{"n_layer": 12, "d_model": 96, "n_experts": 24, "experts_per_token": 2, "d_expert": 64, "d_shared_expert": 0, "activation": "swiglu", "moe_layers": [1, 2, 3, 4, 5, 6, 7, 8, 9, 10, 11], "router_score": "softmax", "normalize_top_k": false, "routed_scale": 1.0, "balance_loss": 0.00824, "balance_bias": false, "init_std_router": 0.00983, "lr_router": 0.00162, "n_head": 4, "n_kv_head": 4, "head_dim": 32, "vocab_size": 5088, "norm": "layernorm", "norm_place": "pre", "norm_eps": 1e-06, "positions": "rope", "rope_base": 10000.0, "rope_fraction": 1.0, "qk_norm": false, "attn_scale": 0.177, "tie_embeddings": false, "parallel_block": false, "init": "uniform", "init_std_qkv": 0.0437, "init_std_o": 0.0, "init_std_up": 0.0437, "init_std_down": 0.0, "optimizer": "adamw", "lr": 0.00352, "lr_mult_o": 0.855, "beta1": 0.95, "beta2": 0.95, "lr_head": 0.00879, "grad_clip": 1.0, "warmup_steps": 298, "schedule": "wsd", "decay_fraction": 0.715, "decay_shape": "linear", "final_lr_fraction": 0.05, "batch_tokens": 65536, "seq_len": 384, "doc_mask": true, "train_tokens": 238700000, "steps": 3643, "dataset": "wikipedia_en"}
Below are experts of layer 8 (counted from 0) of a mixture-of-experts language model. Rows are named router (the router's row for the expert), down (a neuron's output weights, with its number) and show model dimensions 0-95. Each number is 128 + 32 x the weight over its row's rms, rounded and kept within 0 to 255. Numbers have three digits each.
After each expert's rows: "raises" lists some tokens whose logits its average output raises strongly, later layers aside. This comes from a sample of Wikipedia text that the model never trained on.

# expert 12
router:087154137077075126109107159173169113184162168131118133125181168195166134099135062127127117134147179065125091092088095115107100119127100085145136139134138158094163149094125082116165123136105073115118094114089093186087151103099189103079127144135139172181139092115105117150176166121173095156
down1:200156140137126092162143108151109151102164125107079157187075134030158157131122128132128177136095081093139124154137109087178102153163154133117137093147136126100144131156057166080121150146102077155151105116156172068095109141134069095137156148140051132100095151158099170145120140154173157126
down2:091097171111110143173108155215127176114140127154106127144088135172123116145103157145115185137125090061155129086158120099078134130131141092059185140158085138082149164147129139152136082127156095133146077101093126122155168160071150134119128169097102161148142158144176063148125146095070060120
down3:142129135187086173098123148136116165119086099129142088125134135097171111099174130073154107108126114128127023184089148124184081080103119164170159147137116098153126134116131122094118122151156131140116114126083160152137151195128124136132214142081072185137135130103157147178119145110082110053
down4:130143109139147134090105084114122194052079087098107105084145055189110134096111064111130142150121136195091149136154080157097186154124107141108120150146163143164102119141142109135142127129115104079085146098167145170092138101175139158126184129146137092174067113177146157190131133161143127176
down5:116110074107128096116093147135076124099120128152164197141123130160113199184093111103065137116136131162115128190109115168162140167083103180100123130101152130111151128129118167119068134197175150110096149125111110106128122077102190178132095161146189107106149149143168096138138044133123075099
down6:080094152105128127072077156119134103069104177149101090154198124157136108122120139174155128097145124157178140130094215149173133099092114205111114112125153095178146097050181130138110096125163097133107150082142129061112117124096088135129091103164144152166149112122128116136158174144110084169
down7:099130167058173153129100093179129072074154120110158122116140137101123073167136126138116127098168149196068124165127086153146073102172127140070157132113087111144151118164081154114122097138114136101083113201185058114107141157190114161136142130128136153088140150174160100105156165114123123173
down8:101115150136164123170111171138109120063096108095187141156111130072181085137120153145123112104140155124179150127069085154025094104128131123087176133118130132153158085140111148142119142084090134119161120151094129143140100106131037142160138142098094174138112203184122179155090129163114090129
raises: "ad", "al", "a", "at", "ac", "u"

# expert 19
router:172210166147148111125149121054178155134095085135123138127096163139094142142131132166124077117104131085104132157185178154112124136105056141107119174109094102154078190116122165078124134127116065141109157130153061109112054163106162168116137112105129165115130167145102109096165098161078134157
down1:152143154178109120121120073133154159084105105104103037143111155122160081150137135087133168080111105110147160117103118195113121114144185148170168073138116105166143109091110101143143173131117115120136141167071159112125114166146109161135132167149112141203131109179159076198058130101133094073
down2:099131117201091185158163171163084122155157093171169130112112119096137155134085111077110134162074121113086116118112129166152085140103088125167125099109134185112164149130158089190106182172180084135094075133141120099126137173102133112161115102100150098157150161094134137177094054149143149075
down3:186109089128190078109170131139129164180097100102108144113109162156166132099146160121106180096146124104170183109104097072165092115105090238131082103098104149116132095096140112112191136127151096106136128119082134197141102135173118170122105135084092164152167085127145114123112148160100090143
down4:138088143198080125076124061116102057093145165147134126126120126111146143104150154084137159075168106130142115061123117156129112127075138106110136124118150099116110114110201107132109191131110154148172216088076168166128134141171154114104171162165189136097110141123145100133109166162143117064
down5:157118129149105086110150107138119144109155148118167095111123189126146194147111175166142152162105111229110118116171082068191106052184113183146107144127089128123110137147139143086110069127144115106077083169144117113120164113157100122090137150106091119176184110122081130149136075115083141120
down6:131152134159150130194136161115143102169088149044080188153129154158139070146141053167098089138189170117148079203126143159108108107149112130089148109142135126116086135107080112125151116154171151127125143055088199151125145118170122122130124122093086116122131122056115089156092131092142134120
down7:108096113159100143181071135118116170110156147078111088106162143077151085130159141119073169079122149131122169131136106161149095121117049180088151076152138124109164099122162083087162161118176123193163086107105133134155201123154098082156145102117170170145161117098117094145175083115134088119
down8:090107145092145123127163129107124206162123135084117094142100122131119095113127091097118139143132115126076112148149130111147088070102115159107175081172177181152123202093089179046155162138141170155127136104109166172110166133158087157146115206107126169134098147113166068068116138115131100091
raises: "or", "k", "es", "ro", "al", "er"

# expert 11
router:126095168110170114170041075175190130128131189093110077117108146089123139106117153129133131196044101124139192090103162137104127163147092118129106131151114143159127058148142153076106112149162125131186167123093141136129133131164160143105164149102141106103144102129117175153048151104110147094
down2:170113134090166115081173129091132210167144164048094122092126181142126156147175090167112095079116097119168042171119170128118142104119140092112171132101161172122092125164150129166079112127110116084153176102107170147117147118072112086144095150171132105135102189108149132084121117131154127127
down3:118161103131118123162115168165081111117096074114172071094103121133124137101124147110149120132159139172107093173144154132086131135138155110175145134166177143118091115102190181139099115064103151172126136112096159133128075085133163069092117097255134159107157146102093156145124120111143072163
down4:085142099099102080148152114136096125231106112148141141127095081059102192141173142166149120114095088118127113095102084120122177176106163161190111153129128193127106159087096146129112106142182116126097127163117104109091088109134171117059145111113159197118156129124081155160157154142148138155
down5:105130101049091132159128147151129044116138079070082120132148141147157127136151107127153156080152129167110134078132164184142132121154096128100229158111089165100142180141158145080183122127134086142117173159118094136085136103108112146159095118117118121197141131073114126153103149133154146203
down6:114100189113132175194120132165094159178112128061153142087118118120136078150127150157132127047147123112065140120148108050162098073154102075129101141184085126139110102187162147107146099143142116140152176158159177115067140145120141159087163158125131114156127099080125102180132116140131118076
down7:201143081104110145112137101120122150164139071087119174100106158108069086127145117176166151096161135127089159141152123156076168163114140196111068158094185169140156092140122172118144150139104116117113066137106083085159086158168176112148110112113122150101103093144136136170071165054136133135
down8:180123102103136113100117109144197200123159156133102142110083155118136140117135114106089051156110167141124068069111182160083160112123153108125105165143151155098152141068128121156067121138077105126113137181115136179073137106095136135129084120112147147063145183152133115088197093162162165132
down9:150178093103190136142147142143100140067112104170090131132113152138064115156109146129137061125123122118109155126139136149188119170105116179112093135200104118135107130169168106116092123158135155123140210078077107147058173150098102170088166154157111090162167098091095152099103133076112118080
raises: " of", " and", " |", " ("

# expert 3
router:117149168105075109162135119100124094072126149167086079127142134124185105101149135104110145120136133123173126135119114115100118156113100082188133206101097168099109114103116146129179092084066196131159088209102110149124104096159175184151088144117136152165114088104105066124162149120129191155
down1:143115107066152146135140091055189120082155161076139167179119110113185095163136141134176121118122156124065129158164118154172155158133179143107097131140120133166198180125142102091116119162139112100068112145129121099135102131125091123074106114108175146093103225114113119110105103132066154098
down2:121178067134122192089116134140118160136094127115091141126094123173125093164146120101114177097167103128087127080129109079111174148162150117152138085200093192118129047156152145103182107157085131052105135139138098152104186134120134146100070150113132133116180148074121176129175110105108134152
down3:109110110145107129100136135147160099106175154153175110176138102092133097152181169169126091135130114172104069124138186154207109117112114130059138136157078170122162140149126123088175159160103133112091127127132093118179155123156045077147109052092119126124135120117095107160063165168110145081
down4:079100063127164088148118071084144154180124139192132098154097173112116058105144174125150116127139101125094072146175155170125148129097111136154147166105116116089078142093163074148143146109124114137134058099118151142141182172100107182110133104097089190141147108140183101085110173154136166148
down5:141185122139136109234132185075129108127135127097124193138125128101065182125126095144144118178101148122119163119189111119026117168099079073150142109136101126128151118097113102108144108107150153179100046110087113154169126154123135152141135135156108135111156113080110134129174160110140171114
down6:088134144128166177204130140094088108129184123123097113138146110142105110139155135158110117082107110138066125144070148129159152172105063068074166177142164149049114142116139148113131136188114126215125141125129102135157062148142148102107116118131126186108113125192089103135153168123087129173
down7:139132143058095157212102165158167141112101123094086129060130131092165136131137103169117111123188125131143103129158165130101172142114140138124141153092105107121122133122074147148162108135135099104134159121136167110148121086105165103110102111070135074162112050174128122152145251151089174148
down8:155137138047137134084078121161147138107151140119128157122150141154108159194110082171149092144120203142078144132120061151059130173067106110091111109116169148114139158172120157131104074061104181075119107108150169115143070184083161125113134130117138107129139166086139121105156157128163110106
raises: "at", "ad", "al", "le", "f", "ated"

# expert 15
router:059200086119105143156124150144143129118064090091105127124095067113098131152099160126155131117163083149108147142168144096102172105135146154152138132166128134197126092119128154083106124118175116144126047136124123131130114168131116163118046087139186159092173138177111199153167089081121085128
down1:134142147116121100135110125142167121086199104180131144103108141159165136130131204143082095118116102138117147081126143081104137125141145156161125183112186148112108095067148117094135141125144168032144080162098104161105145111096176122071080062081121138176181149092124117166162154076124153109
down2:059118074154208140118157157123121156160151083148144142123166102106133140092165127165193152091134096164135113105140161119120120065111109120080137099136196137144118082167137106093070112090138100106093170076108116094188129150140080162136066109130172134160100137101182137110138081176131160106
down3:133093172137157170148149161070110104063201143087143158152129120132136169146080141142120089089164118112069197106133137152081127114157128160144148102067131136091136133104092144131144125105106168037113169147120109082100111151125171178147137146129118092135165104174124125153113078143184057159
down4:109149116126126148126102096120106106133155167114102142112150171117139163174133145152122120104145108220189145131109146098117171056143103100134117176170111119108110167144153111071112105107132108092116135147107148117170096113074146178174053160064151137114129046188176088063152102125129150091
down5:122147119128205148067156143129121078114121110060170179114133184124124132098115137044071131145142141119095098104165177143125109065068083187124117067094101152205163115128085126155169155197109113115165117116130117089092138131121134161153166110144123141149122111090121115151157137115123159164
down6:183145157169130097147154173144157158120121136138122147134139125159168108062115127208146108091105110103186133078135134107060176106111156063149113152136118149127184172102111150135135130107140094131194046133139086102120117128115162064151122107117107151094161143063203128095090099138126088109
down7:080127120099032183121126132180145148127112131069096097163141090129141129151102059102171116156146094071080160142139139110137136082161133072112083136215122139155120171133098087115144150167128127120175091166169132084119104154176140142123127147150140134145105130151115214120110092105177152112
down8:114123099181100105121089139118128139133217119173107129177122122202115111148148093069120137156175098160079130067100133205185086060085137133146133110096100143100154178149121131125141107127097127122115140102132154111063126164140086181129172133120117085106114171163183066148145114148119103124
raises: " ", "ed", ",", " and", "-"

# expert 16
router:155150077090142094136116146146119167171150163143101145155148112135128142076087127085179078123130095085073110058093126153105111109148104142082152169155177155094100106117113098161088176110127137138158152087130142175169188122150151151100110097183144091137101146184190096057123138122166075156
down1:132119149172133137111162151156075123108153149112116109148136150097143101165182133186157153104112181117094142199065164128110133144124133112132120042149096073123126089074161112155074105130126185178098107085114152094156080134133105122136149134100158092137074061090171155174126100195115153135
down2:142146123119113129126123136150128075081104092158199135131141144093124092120110148123090065181154146183119085144143142130225060123065123123160098104120091204171132167098142097149109107124082160099099114134132127105137118140173193083147121103152186157166114120161089177139094164135096119108
down3:176112136210097203107087112157086122132081151151115121109114149139114085159165111077159150078099106130185136126164085080090137156158050133084131114165123072144104133133100138111145102125127148136108158062110144214104214132116166100102144132143167144139145111126145122116124086166130120150
down4:157077131113180187133168153131091133106107091114060108180194106183153125092137161139153121120139154083128150193029118125106162122134131112117141083143090063138109099119135112149150162120088140126085104149101112160156155139131130094124167086141174158125115155125158185103110096054082159143
down5:116135147103135111140159093127111174131164028136083167103143134122084134128124109115192129076107065151098099123146183135101086124125093085178135091108108137141093116103117085098196170103108111103147145122158192117153166106120195203125109115103108151188188153109117141133191124122128128129
down6:095133125152092097101140063119104135105156118141084123147124172138127186149104112137097117105105140182164115157093142116177189126112174144183120105070131147182156154027103115152097116103157135147074178077131097081132111122164057106168190121127136082142088153155160136138151178118114134115
down7:114083103070144150149141163129159119131109126161171168104117183122067073110133118173125137144159180112132114106188195107130126091198099139143144143086079138094084114146122142167080126105105161138035139116107157133158141108102101172131135055175145142172174139127122071137100105140125096087
down8:148159174118082110080205098138148156122094082115101201110119130122080106177157121124134186184093216128139140095162136085113184117131141106119120148106176108169147116106104110133129090091140067149184127079094125104094107146114146116109168133158112097090124155169145125110138100095090154197
raises: "on", "ov", "one", "at"

# expert 6
router:218157116150164095120154144100129108148137143146106156166132105176113135085156063113148117096148114082139149133062119190130138154123106162172115144166115152100132173133087109181082142121117098130134075113163149144098073168096131140150076097098081168164150149110151161067148095119080084059
down1:103132097131120096191156112121102088141136117134119128137167122109124153168134123231191100145136182111156112128158102098099149185118096168119175114126106126065120117117136163146139114095123197097117083118156061131119054096107169097119090152163129120133142087159151129096178100167110170050
down2:132124154111125092090054122184118163117100119132115077083110153108166161110140098160109119106136092127115148157145118119109157127161152157122130148134167104140109128199076211124130110134149118096111117094175069162187113190082180109078180110129124047129094111158201116119124151150082119100
down3:134116149155156093141119140121138179152104128158080091117106121151135155123103183082148135153148174180163056053110120109114109085121176146141103161142135140139094103129160093198083094219139119112137075101143170137139142220072099103109147170158118103121137129134113142102127067139101092106
down4:140095123148197141081134147108108142203124153126126096160156091162121077192157124153141131089123166137078155087148138118143183157165152157145080070118113106123163044183111125116184112116119119034121151083076116079136119167144136112177101109149111145128164164126099108145121083128139142109
down5:126090125130097177168142112167122147094175134084160237103128129161126154136121119095222134104089149132110123151113115078182117128161074117122141152098150088139161115135055146121140140138141047148121142130138095118133094125125176076082115074160161131175165110118162135073122117110140176103
down6:132122128161130053163124108136117159132099140158124140109106101180093168101177094086158154139099106133186179067126146167107129125125031119129143190164137127152117134126133134098127140164076185191150100109115058090116064158086178115121171151141146136147130120151107145121152132120064068124
down7:107155145110108162138163121142116089110172098114126165120156182104158143127098106189206133134126148109116100168132073098148112141138158111157126133065136090088166110149094088110131092108139103116077128190149106096115093113226134114158156134144062119099174050140175172119171111083091138130
down8:128166127165156102107187111127108094131141095121084097137118055165145151124063082183129132103116113081074141160099158188135125115084122102148113093101104132083210108170054123135114176116115131168110148151155076159125171169100123125171123107113150151201145166148106151119099103114135148184
raises: "ac", "al", "is", "ar", "ab", "en"

# expert 22
router:159072153067168095132212105101091169117125107147123111104169139150132095115170190180132108117128123160139096116126133089100064120115188091122128114074140111128145181130153086106100156109142134143144165071093092115173145129158104145168191135110146126112066137128108143202132134168098190160
down2:139123077138103133145154148070141081196167155153127105132138095123159068120121129171157127090080132132115100166130105131067128191165136120045147130128190178161178145100147110129094158127093148097184088133154133148162072093122135183097096091084134120127153165116153129088092189138167158134
down3:170109155110157083114148195129124127137083153134162100176121136180113136120134101183107196059124134089122106111133099102058095118114155150091051131148066167119104097045123194129141157128157109139172127161135101202130115124099163159092130109128102136091186128128107109175143128140133136158
down4:101137125101139101141175067174076168125115152071089117124151147184175098150132119188090119139177148191120128110104093088100125103124169093161121107093166081102021143123165156075155102154173120114127138079162132136146109103142120111097103091147117142185131153110151093139150126166114137194
down5:084139091110087074140073118179161121120171168167131082199166148071080108104162188174112161125126092170117149125122152105100103134101120160146066137181103117102133097165135133124097137129095201100172135134116147124174134155108092050101146101130097105188146123130130128144095105126171178118
down6:094055124155130117102136190137121101142161131172148140079140101106067057116155136092173140140088122104148117132152115132181148114128157137154163171054096110147161115128068084149122147179126147126073101107132182111128179122132132109199193137147134129119140100054164105168110089160102097104
down7:130089214064114056167182129123150144105115149117098116125091108113125137123073108186097164118122199129101174131144116153160038078130154152106072119131131136111108128160129129105117122136107182080130169143181112133169147153132080193155140096102151102136117102106150105180116156186122127122
down8:181133114099160116164095119142101146072090120105173116132156173161167163143105109112152171173124080084106197132093122122155130147112147169184091122123137084117140062126046157141128104151172087135120075103116079161155211111125127125132146118158079084116098101195123092112167157102131139109
down9:146163157147078093131046133095161118067093077089145140136128141166171111150108103127206154173135120131101139091169112130149124156098112185102077131153094170142163116158125136194112057140126126167146110109147115143120145137096084089105208113122077065119125171130112147107086150097170127119
raises: " The", " In", " He", " During", " On", " After"

# expert 21
router:151069112101123078132065128179148110080114122138106094141161149120193156141159117085170064125189170123126093136125180148148078111114174188104104125108087129142167124141108178102122145093155108101140123173136170062097107149131103081141182180066109125128118138074158146136142183109149152102
down2:060113165105116155170138110113164141109159129176194101228140094087133101117104088114129130120126145103135137060146101145095063083105118095082145188122111163155117164131085128195134140038128139149114113182099113108118170159108166173161148123137114120139153160152119090133144091093112140151
down3:144127139142118119073174111087046160190142153131140126126121162128130129092124119130132109166126061172133138169213089111115137109119117089118108053113114113140146075139102183136142116154134092084099173100130053150125186134098140138122178131129167168087123171118137136080150125057142160180
down4:122145114175144124170152170142162135131131119162121132135118132094101080092147082178161186069136142132190121140187116072097130092145058106149139133106123105135132109128167115167210087167134124146128124098106094117084116048159118104201113115099174177109126094156153125181126122095083094088
down5:079131159156087065141083153135150134124141137133109160121162154100050112082156164074172113145162099061177128140170174101146128106148141200137115123199143112119130125170084056181140137155135125116136129143157118147193127127112079064113087106155143141157108136111112087114144107128148148061
down6:142165077166203164143115099161116107137089145130133185121123112167136095132194150158086093125118127180160101166135052101088113108115141156172161169145116141144194123063153127106133126168131172070148089080087083166097130110141112164141103144130134143083126130076096066093086109100143142118
down7:197158085147092089180098095132121140150150120168137161155108115101116177131141150151113138137126123139199113147143131064108160158136113119072103155214107172163167198097116127120188152120127117075111123145087119086090165082117129142175112098176112091081087106139100097067141144149108089145
down8:107102164126124156128194102141070137141157099122134114061119125090180095074030175091118127172199056172144157145124088171164132135152135064167133131081124098106102139170098153136114121113146111174108149103130114169113140142172095102131151132143171070119124160156143140129108133173081125142
down9:164117140140085111110073128159068109106172127069145131081164115162158117160143163137086099083068116150066117150108129123117149179142086107075101101135102114134154151135128122153153114150111184078187100095146139081171195099133163141137166181139148185099107141144143154184150102055114156131
raises: ",", " for", "th", " in", " ("

# expert 7
router:084161155147147121136141095175157146157139181113096168134067139085112135102121108092110110158149157076170135142140144148136162063156078178133152125087110105094104141157121119189122127105142098111205196133083109113096139125103143065169077163166071080063120143163133119072133164133144118109
down2:116111204133157157195152064154103142099134124109125140070177144160086067142142111102117160173145121097145140111096131124131106097133116075154104135159194086162151078114179147111132128076126122169108122114129144125134079171138111198063154072140171064096159132079164139085141144130148117126
down3:136190137165153091092188152173136138156115070168095150097149141112107088057136140097130131121106201142129146141131074155126107174143111126130121163174194169118086186125109130107125119094140121131143192140126169111132117069069093116165152106118128110164037150074109141161131090110133095108
down4:134087125157094107110133174137100128076126114141101113140101134007125124165159139101100115169163211136103170139089177121226111115106172107149141103110135126130097114147119104142138111085135110135128102107165115128168133145122110088176177127140142112187110101112176133184166111047139128105
down5:133145081075072120190097115174102115157072131139122111122120126101079100132191118091125150086097078137115148101108068107103135140168172133142129130074109136132203126132162104187174140194129131134168126145121083151123185113115151156114098166113091150151146187147142164123129110132173042096
down6:118098146131181123129160083119126109113145129120174108083103105088120115135143042068222117165153138174156120116124134204127085095149195216149143129154158088118156150127164122118128158118109034153089133127098162114106157137138111080133174125173120140107129095112146123114099122121127121074
down7:096138112137187127088127146113138167136171153083118137139090144121094125089137101131101082086092136109102130083132147164192130134115139132149132196114124211125104126137099137144118155181096159174144128090104163135075229113159028088183150116123100131150145112081133138129130135099165154077
down8:121067147128086111116105155141152140143126151099136092110107204076158109139167179122110095107201157102148121131161093129138114089190090155116116148080158154127148099177106088109093054086123163160133170111189126129120152118079110106135151082111162124151119160088118069190082143191129157134
down9:117151127193146168147125129176143113102087155097136126028116131059130152164134118121122090139135117133116153126137125141139109132156127126148139129113110088212107150068159042156071114103108128209156130117152134141125147110062076044132151145162123093168179126132130112144157112088143132096
raises: " the", ",", " in", " a", " "

# expert 2
router:135079153132110127191093129053142138156159156143155114103130076137145150114111136136128152140098125166166160111067065101081102157106164099111161100071122128106148067132120140123122138131073108056110143133160169134143193173127195168128099190146113110097134126170108096168090185164129139178
down1:095085132125214113074117168152139124058157064073076166092112166133096121102080145163119169079138136121115149127157179132181133150081127164162166151100168103155142105119120102074136149161129075151128081117097125094164110107120078139166136153137178132169163107103123166116114118140148155064
down2:151109160183131154108178088072111119076118128121131135095082094113139132128196168107084163122172110125174164088124133089202134138130107159127136125060143099083121086122162102139174084120153090177136206080145127105136146106175156104120155140119160067101105153075116066119144169130104140145
down3:078149178134082160112174178160123147116196118131084137150108168121130140090115146155119141117092160132146154078094135098090155134124143068111158129152053171095085114075139079176093113130142171113139041162124138167107122124113146124134087176143097110075100173185126158140161147129112140193
down4:123138124111076129193091088155140137172136121134126100104146076101115139137079167186135168124088142140144151098109097151109133105130146021097144076147152124101173105148082150126086132110146153145123064146180083092153127160164142142120127110082084125109131134177131182094134098158089194199
down5:138143112113126129137171091159118160120155132129161113165071141144129115203078086079116155082153128101179200141107119184151182158156098146107099149111112136127133154233134145147141093069081144125191139130050109103060156134146143131122098150183123129079139103114122129119113124080132133102
down6:083128167092159151128088146087149184133065189150122092153101121169137108167212153143117130144153166157104084162086123161037148129085147118123116118127142133064083126151084111149081138111089092139131087124109191064108161167101145131124136141134146077170131162116171107104172127132143110143
down7:139101124122141113116076157150179138140079080134157094103216117122147209111127118122169147113114102159184106138104140128092083132132093090096112119139151128125094131071146114175127172135145080104123138225175122176087128125105134162118156185157099141101144118151185099133121059134065145108
down8:117134135097163099080144121107076133112129084243172095156155089113166162133140142148093112180098172081136126159115122126140050125098124157123140077099153170190110120149073131121172124140144178110104111161099128143162102123110128126156048115111119132110135158169128127139112195147130197098
raises: "ed", "our", "over", "anc", "ry", "ant"

# expert 0
router:051126075106139104139122092119133107118117139120177062154130109109169140154169109084101117163201102166061154149088145138137080102122185154144128137114151089170169144107142140083084129114093137111099096189142103172172099123125099149129194142134125108071119168122135075140098194092127131177
down11:167093141168130142099097133162182126116073116113137109152073218125108116102097129146168135165097144134196124048092094117142143102143119153198101190173087152145110157145179117150180148147118124092130171075116104121120125070134084041139124128164142121128149119103134103159141114115081137119
down12:099166146134153186119174143111150145162120117173083089140108147118153093056149148184079167137103156090086155097154118142103120171170149118147065146157140120158048147118127111085133142098086144175117128171057131130162105185115137094100074102125114176163128161118108192128136080164117133093
down13:173104155084158102148102094105167108070170143121174141122124157165165216130165109087168122061063122051136095174108116141120146134079119142143151139095104176119161062162169142123145168117118096121097130119125169126145093150102112099110115123124163093158136084156131082110161183145116112193
down14:121077176125151100122163097099195117097180187144069138145135088115148141138113099067162140090076174185128123126069082167138126072133149134144204188135115133121122134150115167125078167091174063114113123142175125142054101155097136096162146107153152128141116137119168112104098148131156141121
down15:145141129194090151120161154135112177102118181085090167153110137135098126102091165161108164108124128138137134073171128158158124124176104227109143087111139116118131209141118163178125137091173129105126088108097121091094144115132083104144124050092107179135154097155084147099129054104121149089
down16:106084132098117133168161096099144108135170124144145153113201089077104101189097161154192101138124152114139083120103120090131105123100128131137158127096150064148136060127173050160153115135147161137110101109140111105138112195165078150117130148161155116185087125087164142221108116113110077137
down17:096148117093134122139077149051104146124129114102085168167118115159160189130090137168104073119143121155216114099155158092082118104127126148132126106149132183128133093160147076156080102157096131162088115104152130099058144157152155220135138090133172124215123126134142132140140158099093146123
down18:148154138075150181161154141170123085161147092145094096131167118130113098172125090117153102115156149172126114132180174126070134094144105128143121138148096172126132140080123089171172122120131150212117137092161131156163109070103034131107137080153128153109072132099060179146113150130084097077
raises: " |", "19", " |\n", " –", "20", " -"

# expert 18
router:167156141146120137138132175067140109147098096195115216118109081093145109141121114152109145124120106161144173104093088108117175147118184114120143135088189170137090096100121156080115103092138208087152139147151102139171145093097139101118131124146085120050123114170147103064202124110101141135
down1:177137103178086118139062128096181107145129102139123106123137125102115111183099126169137120053161149090124108124152170151099160129199176179075101170144089164092114122147122090124176134115116103153161114088109099128106147136070101100191086141165159098129111180135125128161057175078135119159
down2:113120086063123159145158164142157109064151141144096126106142119077109094100151105141112116094082128151128161153135114155139141146132185126123119095107198095185125115178128111154194103109106113118116087172135206147061090141169094102112130068086136204077182164159156119130128162143159132104
down3:134122122186209103129128176151108098153203120131141115109099157073141112133121174168104091126136174152105132174155157110125141152117090161129173120107132096148094063064065134102111114126138109145143054042116096096148127136162135112106213134184133138115108091114126177154145111102101146126
down4:085100087099091116147115069146188107122142145141141110143135119124078152130143102150188137172080074110120108158110130172095092164172072172168092118204110155104183130136132120127150138132167129110094097118130095124092072101114042143108130074173127108141151143187118113101106149197155137168
down5:166096157124136125044137112168137163117112136103126126103134130095110174099080102133109173061082111154103169077200124162171093090182173109156056065146131133093192112169154084113121115144131130116129120123144170153141123063137074146102115100118122172145171165142184138166146123136123133150
down6:096097047140159157104115159164191092132077145067150122138103112103171060169107111161189139078143153150148047117148170153116108125165100169125119095117118161116077140162150107114179139149165097140116116126189140167115100105087136171129089120122111172095110120126124119131178177130142094184
down7:160121126105118096171219115103157126178173113135136096110112145161112171147130119165139127094106136165125078071124184153158108120113067173112087109100121149125181206139141155106227152103110117105121149120109057113119149154085147164077122111073129122147082088087094106114114129157145131119
down8:109148106114138126112116136105147152144127103131153151172086135114160129122160206084152161070120084181059109185175139092186167143123094074178117098057165165096142109160112119181106136079119078109160137131095136105174118096098146100120109105090143136153154176099102127148093125129182097187
raises: "an", "as", "y", " loss", "le"

# expert 17
router:124104124155181094148124074167091158105116134146132116076110139078167093085165147189134153102069184157102087121140149125106156162125129134168166113133144140146120093129150139112183150155094136104190180151085109089073112157074165095076153131122184111131122180074091133075167141177135157099
down1:128073145110107109116104200123090140136119151161165144121125133173124159058137124116148084122092143079098144152161121183165173175143150079151183185107075131108092191137132165075092114083121127136056117147103155087187127051128093173116147115158129155117133097156155080125139118134118160110
down2:129140061136095154107096120145103108151103155198127156162130113181094170098149083153124119204155125136150076105136097166100160126121144084176114123132048120111131094132171159119157197116169148100134057111176113152077122117095189147115121096125132165099131104173127136114153130156121046149
down3:119192140147146095140072169108086133146143213145086138117143112188097140130169092110121136143154103114133153154122077130122121123088104157105138132069123143083034160143169156126172126137057127134154116101134051142116146146164144133160108160125095102055111124162121146092166201160130102153
down4:127094148078179158111141093099129134118153108147112068115170126097137207146082057172106196148108151108140172178129173127153142167162124117064152095100144123092164138163114109079128147096105065175110143136131114117118172115147168127162105130095191128115068132123108125174049133145151114138
down5:181116097131155103110098143124177131138148073158130143156103158081104133120156174129130112119170111122068128048119152117090125094141137119127150108138096147137140100110135098082106168151145171216158085161106134133093148052110121080138051135112170151083176096139116153191146162187095110163
down6:079170149137150131175195086173139138143162171182136115158107091197111144126141096142124138131112140113074206076128124080174115153092108111090090132067094138144190079127092163084125120083169096082071127103138160131155164129142099145154157117083075131167123114137152134101128129159150142088
down7:218158148124146151138133141130176095118114123103079130099191108173150078104066107063136192107081086121077155116127139159079160141132072115067125157129135122127136077142098090062096165124168116124107119173085158174105106149128129121177150105116140137137153152149116187088171157126156131149
down8:119130111141136159087103049128130145103114119083153117145140126111093125129144105171078151149191115111132113116143118191148202116157122154185066097083128089197171166127156113112122111069152160190114169156127118086108071107113192097106122118138157107128183115168153142168082128070103123130
raises: "b", "est", "y", "ber", "le", "ust"